{"lr_mult_o": 0.712, "schedule": "cos", "final_lr_fraction": 0.1, "batch_tokens": [32768, 65536, 131072], "steps": 5654}
Below are experts of layer 5 (counted from 0) of a mixture-of-experts language model. Rows are named router (the router's row for the expert), gate (a neuron's input weights, with its number), up (a neuron's input weights, with its number), down (a neuron's output weights, with its number) and show model dimensions 192-255. Each number is 128 + 24 x the weight over its row's rms, rounded and kept within 0 to 255. Numbers have three digits each.
After each expert's rows: a language model's description of what the expert responds to. This comes from a sample of Wikipedia text that the model never trained on.

# expert 15
router:113125092118115135101099119106084113108136100122107133103171126142119091133106133094126159097105163142065121126123091114128093116156146136105121147167145143111098148109108087116100155152179091
gate0:114088112138108164138132104122103102101122178143111142146128122138154174149116124166143113151116162160148093148148128150150126114152137106145108160099081136160109116162151143130140112127158129
up0:102122101130149106130167109133181099132111177129101152109127129141127131144070072145110177146109120130174164155150151123070111097105145130155184106154085130117117114114133137126083137086128152
down0:131149136132129127105116104093096097107117165086133200114115134123128118103112134163154119101134117124119138107140170122128115073113069159181104089151134161121146125105109121164102145120104112
gate1:115134149170129151110091113108125103100104126109153101110113134108084142133135126165136119112141114094172147146137163118157122157133065167157113144109131137123152134103149141120107130124114141
up1:118147117119148139178106156147129070144071134165160124128105142140127119109125162155120085109142124091175096112112144119172122145113127092142156116115114150086127127134146110081097152118145129
down1:163109146089077109158113155142154133155153137153153118123122123123121122133142111123154138120162142102143134105093104152128152114125151091142170107133149101148131132110149124143110106151092089
gate2:188145099151149134182125154144154132127129135117193115148131102146151116093123148158100157116151122075177133128115130078113141163138096114155127110105106160176134115169122134095063098113129139
up2:145109126121116141107134089138125135099126107122101115130131111129125103126148133114106154133131151142095140150151106154105170092126155117109147135109164174113157116136087147123151148156095122
down2:129091133113110157094152154118102130086116112132176121137166175104132136109134132098127098131141141175157122128142124148103093114130138155137122137148157112096152114115119125125107115110107162
gate3:139125119125187136113112092137138130146072142109136139111074096102167149102129125113113120159119137107122104162097145090117173202176123154143129088073142149121102107110125131138112091111149112
up3:118098117119073129087116121106122104146137117138161176099121148128083102124147126113106159122119085126143158119126116125143132091094120104157138165133129154135181086153135161114180084131154120
down3:112127140073090106152114130153152127134083098099143124129154133143112115175171127164104131131097117141100109145112139122082098140133141104111074111113122108100108140171090076125120113119092095
gate4:108156130119148129124137149130089123144112144116110154135115161143126115131139147125080095162130111177134068122123169127145140103109141124137128147120101138118123133127085111095104119109126115
up4:141094120168127128085119139125102129125153137138122182116108145108193122105103125133130158158158130128148113123148148104169145107155163140109117114137161095114127145089104134148136123104145100
down4:086145103126089144114141135152112124134122156128107132091137145104106124110110113142151127135116128162098125133142131108135152120138136133121089103132084199076132089147133113115165159115114101
Table cell starts

# expert 40
router:152123105128109124135119148153104091146174121173150137079161163128101117116119130154111127111101138134119087082111096123120101098160119127141107128148129130102079093111114143102118178153106094
gate0:075112144114165184142088112139089138120098164102099134130115131118146094173138125131133141099153124156094131177159132181144139133119112114102204103142127101112118137125145125147140145144116117
up0:132172138161156148111109133102126131158171130111084141119115076087117125122112145132117140114135131148138091143128110129117136113138140159126103118111128150119126135148140129144178151114140131
down0:139154117118143117071113100142104143111113110116182154109130107145138104144087090146132186090149136123103168170134120177147131087117141152149171122148143121114176112160135118128125146100122113
gate1:158122083170105119170152132127149150155148109182135092096137164156176136086170132123130107138171186072139080086099134111094126146149093155176119123102116134096153127148086100107106130112130122
up1:097097122117160089109131191098123109147144115125121125102144124157137115160092151137119136119134135144087104124123144201139141082133100136141121108107135135099128119142137135126150146133134134
down1:118096104137110160133108147130110106131123131136099163136102151125136141117114121138158089137127131104127108125125122145110128143088141167170148144165121138094121142115131128155144078096147125
gate2:151162150130131077118148119130095118178100040187165142127105150130136116094123115125130163116119126149136157100136108116116112116146095119105088175142127148121085116116130123147131131125111115
up2:159138161144112112181161131127142080153125136181123139098134138148110145131107137112130152108132134113110161161137088153152119121129118178134148117150116102099113120112127120160114157122077124
down2:163117181130144169062138134154115109117165126167122122147138124145120113116112151135143106119137106143154159178091123151142125141117056110149071112156145158139142106151131112128142101169155126
gate3:096116123130113136133121132135117143158081072150122152103133115142148134095151172139128149135153095162107097152137113115110150108120124112139123126141153146189157146140153138119164118174126128
up3:111098154148109105139126144105139131139149138125085089118111101173134137116138134150159115153136136154089158109126164124105134157096075105158134147064133068128155163108149115107126090156119156
down3:158094100131134156107112132155147127096121149095094119115109105159169130129148116085141143127185114144094164128109111145112124138112092165126114121133113174112087137076101084149123160133148160
gate4:130129110128131123156124128157117108146147133132094106121120184123148137137115122083099116117146103176132102129146136117135144172117117113134119155141158139079055153123170145101130137095131143
up4:095118109101151099158146144129110152169199122139099139127106148123156124140117106134148141123174159192128119116085169153099142155168102072126123170123122077142096105140098122101103131120157154
down4:166121160155152102134165122113149135083152111115141120145126077100117127104135145150112089148125118121135177122126082103150098126125118132157114139147155154119142168139112088139136134114159155
Quantity words

# expert 3
router:146162092126137173133141126149112125121162125157142080109120135100101161156127123078135153128131144115093138072097106109122120105177142098102127134128155172134114108082084125109119098152159106
gate0:144134123127128130142114135139122125114134166136108075135152099165126111108145132151127141140130152119149162130127142110149115122157156166087099133145134198125126142139136139136125090107153126
up0:135125128188151109134109095113182121122126118137137102098134118151193112172142138097134117119127132071074141125169080105144135122116118125118147093144154112116102104135148122137148145165111095
down0:139139116145102127110146127144096096134183106146093150131128142137137129125142111134143177138136122150089119116098107135127189076115126042132097144081119140124076106143141139134133151112148167
gate1:129122118129093131072113096138110178069113061167136155147108116132100122109161144146102101123094105161106156123138107111153205100139130117108128119168136134159119136115114135125119105130124111
up1:146112141140105133141098156094127128127113145096133140111114118119189144113129112120098110133108117126126157161116125158152131149130125151126132135151123154086103143192130152125138116091154113
down1:137134119119090152097108155140116114164115090123092154142093112126135139114163139121094101126100141121172130109116109119092162124134133121184159171152137135117114134182114121074147120129113112
gate2:090120153170115125105130158114128121135123126146110134131127140131116101117104105203144146099098140124130121167127142184113174073108136157164176134173126121150128099156130101136189126134119095
up2:117123109106155114109163114129154105125122104176118138140125094157119102124131124147170116091161082127108150135144142106130167157081105168150116099140150090178106115110139122114116170110126142
down2:096088138107122130139096163088133162154134155122131165153114112135154143139068121129116123085145087098192155118131121131112145122127143158165125100126129115147117139144153124124149147118142109
gate3:097164132089157158146162126173105122096142152134089183104106162152157114135117068109153168139131126162148149102131131114125120125159142104112159107108110119133141109094138077112134134121135120
up3:060143157108057114114139145116113107099136070103115140142122121133155105103133133088115118103134125174138138120099151138110109158102123099136131102118094084104136090141132117128134132159092124
down3:098165134120175114174156141137102110112180120143129161106136107130144113143100124134142179142108155124127145139116145079122129103141120112091112127153148128102163106139151131149185127125144167
gate4:137096111136112188114119144118118137112164100105125125149155123157134135116149114128172119198114131142114106132142133142131154150114079168112087121166120113142138104150095141121149125097167141
up4:120106140135093125140106144125136106135132083130162166121169115136112135100143164106114151101107175108113170142108114149103124105134119128129125126132112125161131140167113096106104107119146124
down4:126121150167113116123103104080135109150110141113158134142123140071112175145129118122149157121153190140132102143076105117084160147121119072143118135139128131091145137128157095145122119142156180
Month names, past verbs

# expert 2
router:126132094137127143116137156159106099100115123136104142092117142117086127099087148118137143103153165113096122093121114087125108105152129138109130117125125155078114110069100092130102170140122139
gate0:130154142134115137129120114115167072080140097212118167132084141124123088106144092132124099117102090143139116131119137172135159133137138131144129160157163191141142137095126108117128106135107146
up0:103147140103119162100111157100103084113145097139067147122101132115156130138073152147134177172144106123105115133109134141129144117106102104132065159098104130148128132146115139099112081132075127
down0:148121130142086124161161144164139157132135128117133130128113114133182104094095142118146131142113132103105130101191142062146146136166110123118110136180137090090099106149113115125133083096104115
gate1:134132170099095112095132109118176140131133115115185129143127124112120101131128110124147212139166143163147110170073139144098159132131131155153157145130100117188168103170144161119130140098127130
up1:098140135148111098133176137101124099139134132095071111152127093136097132129125140152162163135171140083115125170097159146156139113155075089172108151087075093127129139148123121137185088108177120
down1:106143103139155110110129145107152132105106131102118115100119129120108137123108108089142162133201074089106143084089129145093098152139147115143160114115105130126115117115131103099099108112102067
gate2:145153140140115125078121132130105193101110139119108133156165153108125149108155163156137118124107163137171135117135117127124139133111108153135148101136142141141097151112132115160136129158214143
up2:156135197138138132131151157117127150147107113164149138135133130115113100145134116131151164123105122130110121119100100197144133113106121107133148126091116107118116152154117136111151122167128162
down2:121131132074135196164170126121155179123116115102133107090126110111106150113138125120106169095120113106104119154120104115131135108137111102105135146135119153099111184120137111180132130134183170
gate3:125151120113123109083133085130116153108130122113163084135127146170117112102141135148122143063122132194168142135103133172147164119125133106109113121162172103133158128108138138143135110125167116
up3:127181113114109119132145147161116150087110097129142154144132117111102117150103127150107095157124134096143126156098160123101143155144157135156127113152141143126137089143129097103123129110146163
down3:146128132125148125153144112086130133138114157149096152151144125109145113093134146131148142119128129115150135113125151156117101122108128141114093140113137114154102130148159146129161119068187118
gate4:144150134113129090129075149103095126121117119149117138149147139141136162135089117132058152120116121138105163125092134106169129103132109089129166113125091129115142100135165105134169168129134130
up4:125155098167096104118144145127147158119128105170147114148131154116167157143136123115106151164112094118087143098092127129101135129138114123114129142122180153142094160120139156104147113122163151
down4:114107158156122153103111124123138085144064125100165149145133103080186084121098133156117097145140130175132073066157124132089137102107142130138158133118150134102112142076154134147127155086125109
Proper name openings

# expert 6
router:132130081132110138120111159143093084103094143139141095101162111117113148104103165095116139093119131113068113122103135146122090120132096133115100135108132118095098132131124112132097130153149106
gate0:122150167124191140118176143109150135113107135137114139079105110180122133123109153105118127101167126146120117129149130139094119135130094110142091163102117068122098144174108111158145118064123133
up0:117110159103163152164110108154131161128139142158113103148118161159109137147106114127147127149134123133141154152123127119124074094147138109080085131100105152163128118142108078145156136087150111
down0:165158099162136126117116109137117115164081144182124086123140145124107130143192129147131086108131142139098130128125149120161107160130126121105106091139140149143104126168133100102191097156145135
gate1:147195136117155111127133116128120111154124170137141079126116110137156100127179177089146123117145124111100139135107125155109104133126138139108132137124128140083127169080153105173158105151118144
up1:132104149142101123166135114156155103117117160162129164187161159140124122157144124143120127108124157140130084093153106139107083120136131075150135089101105160123123113205156128097103111125128068
down1:113142123127113094128123134122114132165124141155099089126100101162187123147127140108094119130157117119120154171090149098121114142111184100127115122139160129137090165138165113109080131112133147
gate2:098111119132093193152125168121109116140101101109109138125155124124118123124074164103158132129157117121188171129118114117126117116163153135137127132135090135111157101116141152135200161118087124
up2:147107115113113146138083144126151153112145121093174171111089110068109171130101175090111130159115134154128141149132127142122157102112157173132143139108133137131144132084115159116105080126122103
down2:131178136116084075130141092129133134137103144103141126121128138178137151132136111138114110123141140133122121145101121113165134132150132143136130165152098129170116072119108134149133144149121152
gate3:126072140102111159078129139154125090091148140101093157123160122139110221118103148135125146091127160106092132126140145129135106146137139107120113144077138140111155180139139113111118108125153127
up3:106125121113140116143096133132066124168110139119104105157103142186135112145171093115128166113095153172117117085146137148153124126140182152141131129147086127121126115150139116121153129116138123
down3:135168132115108086142125108140106185095130172130137110148129137092160165125116163127151147157095107121126190075131137188139148176103133131153153150129108157122145120097091083134103145133173129
gate4:101155123104166062130139111130149119121110163123107084113149093128149157117158109159089122150117153091106129154121108124153158178109115149139104118129122115143120137085159141147141108140130135
up4:138153138127108160141126075178182110132120100136141129135115152066087099149160095142131214140140159163120124089098131117115103112158126146156115103125113141154089107169127134168061104114124153
down4:119136114139114122130106100181127147144124133095139096110161115097132146163152090109127163146140097112149150094134104159116130144138146109135080098081154103133131102160116097122142135127125165
Career and service verbs

# expert 32
router:133140071128170117115163167137108101136140101113135094113160143131118139088140140112114143104100142121064135105079130154143112098167116155117124109132118189120106080137093131142119165114115094
gate0:161172136161123118073172162152175160121143116092122138115134115162133136134111132129152134153151125165100125126143120120112127144138125119147118113111099124153112119148102111104146105133161154
up0:160164102153127118144127150107090114100104085170135121110146112143148111146146134178129134114122136126124119106106133082116149114113128123119108166112104074098160151158149153129166146138132115
down0:125116091160189162113158159128103123079142137131082121107100123133118120154153171078151164158162113116139140133111139073128152087105178122161116116146107161111100100110108097145149092120157122
gate1:121124139121116130127096157082103105132118086153111172094151137177131114124105138128115114108192120184103092142135121121172129132091122144140106125183137114126150136127141146138110142142130104
up1:155188120100143118121140136105134135133119159127152101107118130100150119106139150144141122135095109081135108108126151121166152142169150054110144082122115153139115101117083119105147062128159129
down1:166108118095160095123099139155124146119098150106134122133125135129119109138135134149141126113103093120105097095123141138144127104129134098112085119110090140157153122148093124118156124134139154
gate2:147129162137126146127177092107139113111113097146121136146146149131105139146104136108105122149145099133151101129174066128167145115115093164080138135127134130114153147098142128152118086105098126
up2:131160138125132137165147159166113117105127128110118154141120137132136146110098104107069133136140076110135132163163133086121092149165155170152139153098128138151148087175125126155155142130119099
down2:135132159135115119094122163149099152147144138062108124150134118123120131106118112126120090153133092067113147096145081166099129092116146097142159098111071124142115090141139143128129118146153172
gate3:106138142163141085106130110117151131159117093111113109094152126150107118128171175163117141114107121159136108154108151113152139114140176166101144119125130121109116119097125165098116141162122144
up3:098128128086107115154071105105097126121143162154114136143122118106131125164162087119093122160140141130143151128148115137113090107105140147110110101126125108112118176102131097053121103140144138
down3:132126127110096116088137091122155143114142114101144128156154146107157121142102124147127137056153156130161100127154110126077070126129193134119132166158154153106106115104165126106095096099137093
gate4:191128172118130166162115144144101138135104106143128168157164119117129149113104147106093119133128180143144116097200124123117140130121111127146146141152108146088167090131145118121153171176136119
up4:153091116150107143150112162118112131112099156122104155117135100149140102129117128157120136093116116147135119080119149123121127129130135135129136105081154119116111121114099129127090127124116074
down4:204135124134154131091127145162132136148111121137145157153164079150152128137151150135158112138116052111141086140131141145113161103173156154159168128137138115099085159171101150149138124110136117
Film and music words